Experts of a small language model.
Size: 20 layers, width 640, vocabulary 8192, 193M parameters.
Experts: 12 experts in each of 20 layers, 464 GELU neurons an expert, 2 picks a token, a softmax router, a shared expert of 832 neurons.
Training: a variant of SOAP for the experts, 1095M tokens, 8355 steps.
Below are experts of layer 3 (counted from 0) of a mixture-of-experts language model. Rows are named router (the router's row for the expert), down (a neuron's output weights, with its number) and show model dimensions 400-479. Each number is 500 + 25 x the weight over its row's rms, rounded and kept within 0 to 999. Numbers have three digits each.
Before each expert's rows: "comes before" lists some tokens at least twice as common just after its tokens as in all text. This comes from a sample of Wikipedia text that the model never trained on. Tokens count by the router's weight.

# expert 9
comes before: "- ", "the ", "201", "200", "202", "first "
router:508478496486485508516500493532480499465529518535483562483513505504482500480451508500475476522487506532451485511508520483529498518517512506408465524470479503536458465533507503483532529494481474495525496481446518496517476486489481506496469486
down0:456490494505477473525481502521448526468491505555530557467448511469477486511541483503465473523506521519514493498503490502502527479511486512533528542502551482507502483471506490495527493479492535498495505469536502517480453503498520502487501464
down1:469490508479516515556509525448518501514478472508505545467523504512519479483491494504472533469516503492520458576523499496486499487476511536531500487512500516476496502520489495484517482492490493512480476503486518483503470522423483494535475466
down2:468450548513486469473481508452471547499461504486471485505487496547454487518463470530515454475506462493546466519473512468544493479486502467520499527490501497506506529527492483545460449537517507515493533450532509528508499472522502490522509494
down3:415525514473498510483496474497513523451483481516501512503502519518480493487512521487517523501540474469463549472548529529467497517554495496535488506510488490489503487527515479476509480475476478472492456512504528487495524524490469486499505509
down4:480504529474487519538519521495514487520472467495465460509461456469471491495490441521472507492508521550495524496527491507481518531490455461546474537471505527434494468514514486482523489524493501494493477512506497495483497448526472466477503495
down5:489471555454463469479514447515491454458557471495508510508506482462499524492490461509500480535452444488484525542495479495520533504448490472524474489540506492513463488519553531473527497475492473577530478516533515534484494528500495494507488478
down6:461479523514523491472481485437511529507506496509478503506527491493490515502511495535470504494474511514510476484459486552511532493471503490523506552485507470478498472512470525525465509543519530573511484440516474510508528524528514490507453496
down7:508523522520447503499517485513421509492497500541500455512477489517529513468487520500484527470478508497477525537474466478496487522561502442555474523532536491482478437544532484510476484537532527485504536489492507464487537483505483499495522560

# expert 3
comes before: "of ", "to ", "and ", "in ", "|", "a "
router:478469487475487504508504511501483501533501429463514523467482474510516491498519504527477516523501494511498480469525495440483497503514499534501505444474535537522519509534493476515518523552522489524510511513531464503512471513501518525466484472
down0:451480465518527507497495501471521514525489470489513492546505492469495467493463508543492508530533504458493489459527490512507460529455528532533504509519528489527483528528480530492472482532489502493464530490514485503471507497496528500544498471
down1:528520527507481525464535492468510517504491516477498512498485476443502485576504491472476443468500523522469460453538471505488525503520536499508478516459506514475485495525500493477482494465527477434514514501520474424483500440482477474497513515
down2:508531509545564510519487496513554527498493531522492503518491498494477479484490503538482512537525514479489498523500477527444561510497515537531501530507480533506508503458445477493485497529526520485546500497494532561535445499474533531536539506
down3:460447453522523523469477482483470487505497523477463540483487465490502492503510440523459501508521539497543468471520489476529507493503516510464524525529519477523484498545507528478488528461511548514516547493480508498470487483476535520549508494
down4:514472486497507540478537475496536461515495483542492494538536496536514469546503523458528525484468502450534503480567475477459506476479476495563498516502475504458529469519499523512492494542496517513519496511548487526494510526494477491524533511
down5:463495459504480497481501508479507510477519505474518518493491484489482490482517507496505525540493519496511536542485482502527495515489473535489479487495536466516500495507494474482475514514544522517529536506498469492490517470472508527488495529
down6:497534479501525543518520470481486520547494510499517494507495540520476483493501543465519497479536514474506517495525495472493464509498533515514493529491508498511508521530510430501502488494487466482504524467551484454484493470485461507540494526
down7:503485537488524505507516482486483501459472482493511491505544504455452513459479486487451516472516504490492483486478496490488487496481469491534481495474496512487493472491514501534467516522505483500488443468463475515495536545490495490502512496

# expert 1
comes before: "the ", "The ", "\n", "==", "In ", "\n\n"
router:483556530431541524522521466539490532483452536459515457510513514478467488465512484561461441482453471554545521454535507517565510563492491513529535501556516478492501442549501555490491500496525446476530494492508521491511529505508474497450473567
down0:473544510500570505493481522490536481471509529495468494503502488486512487506446533486505504446492447495528517502530512450484494493495496494523524511485491496491489514487509518528475510481466514492467548490492532474501499491505527538502507506
down1:469488548520534502529516459532461476460480508468494505485466529493501465522486509518465507554504505501518540479512513468495487483497521528503503510484510509516500502546503519522533486491489533520467458480491452502486517542481484487506561500
down2:513504516474524489477514537507477515452509524505514554485509501454497494481482497488518469458522524520506484527507501484495474482553518484509509516520475492538499494502458512526495528528486520524511538500465474519538507472480518549468523511
down3:522468470502489486521526495531489492480470482439500529535512494486464540500505493523518520547521512448491525477470475524522477484533505498518541517553526492531486535518472493503484511505515534519471516514500474507498528509461485485468492520
down4:514535491552466525460489512482504548525485512483539496554551513464502500543495509534516523510491458495503481490487507476486552501522511483507516511534446484515524519525515490504524467495517482520529538503481481473511455495480533520460486479
down5:460451521536471511500502505497475518531499546493466502490512503506499493500513510500492523507526468546500497513461521511476480473528476479520484526511482480493531424489497476487510503506510476530467471510481480527478489474511515494463510485
down6:480480496506502500494487517472472480471500539487511500501530509484514488517534507473492511493538479444546513479519528514425527505501507531491502496478483479493467507504439482421494509467510483502503481503483512539516477486483502525533495494
down7:505500505440510484548516516467504474493512506519483504476534487498526498534465483487487502459525511473539545527482486466488488485481481480489501489511479541496514487530488504492501493494518502476517447513491485483469500502486497504515539542

# expert 6
comes before: "| ", "\n", "–", ".", "(", ")"
router:487456478504492511456478503513533534482542495492505511503453496504494493539518515530488512509492519493461522544474537480548495511456516516473522477471463480516486527527484477478493524490488490489464460474492469486501530484445498502482468515
down0:518497494515499496510558476468452513479476469481503513518482481500479486468475493506462473436467514506475485489496479495505540544516519471524522475483489538504505544479518514511516502514512527466504464508478481504518485482507503486514493490
down1:466493516500472494506560481494515500504495494475481500522518505543526495469473532519484487537529496523495490497520520506457527547518541518508474502470508514476514528477508516517474448500479490473498455494473463506505472463511529527512523515
down2:511471503488519458495497522477497458480506486523481511530503512517542503463502451463513482484509476493452516507506529468506476470510481497490493478528579502521529506526552528497477544509509491538520461477504486457457512516495468471517495537
down3:514495510463473467465511513494478493502499486514530520514511506479486517495477518513491495496533482472535498472503511516540446483493568485450482504486488498550499459524504473505528467509530497506500476477496501422526481493521485494518497519
down4:529533464508485509557515491476524482489522502478484489485503495477508486513484518528503488505482498484514515513486489504532505509513525481498535477490517520506526503497494495531543529514484500497464494497527480486532506444532492463521457519
down5:458535486536546501490479485470500503464460504483510489517541484520518534508498468496513523464467500503511478511512527523483511487507505520519497483498510479448499583511480477510531494539482539470519461484523522511527467520511533493513500529
down6:512504506492496488501505451536538511529483520469519492520496548478501538515442482532519538533455514494493484490478500510499494495489502501496518526439483497492423501544507514506480470524541509509473513492522507490495550516563477513506461473
down7:487515506507487507489533477509511526508511532507532480542528504456532485521480480481458473457435514556534518428486511540539497523526493469410489503530499456500495486515459479497447510474480525456499501514525485505448466514440502505490459529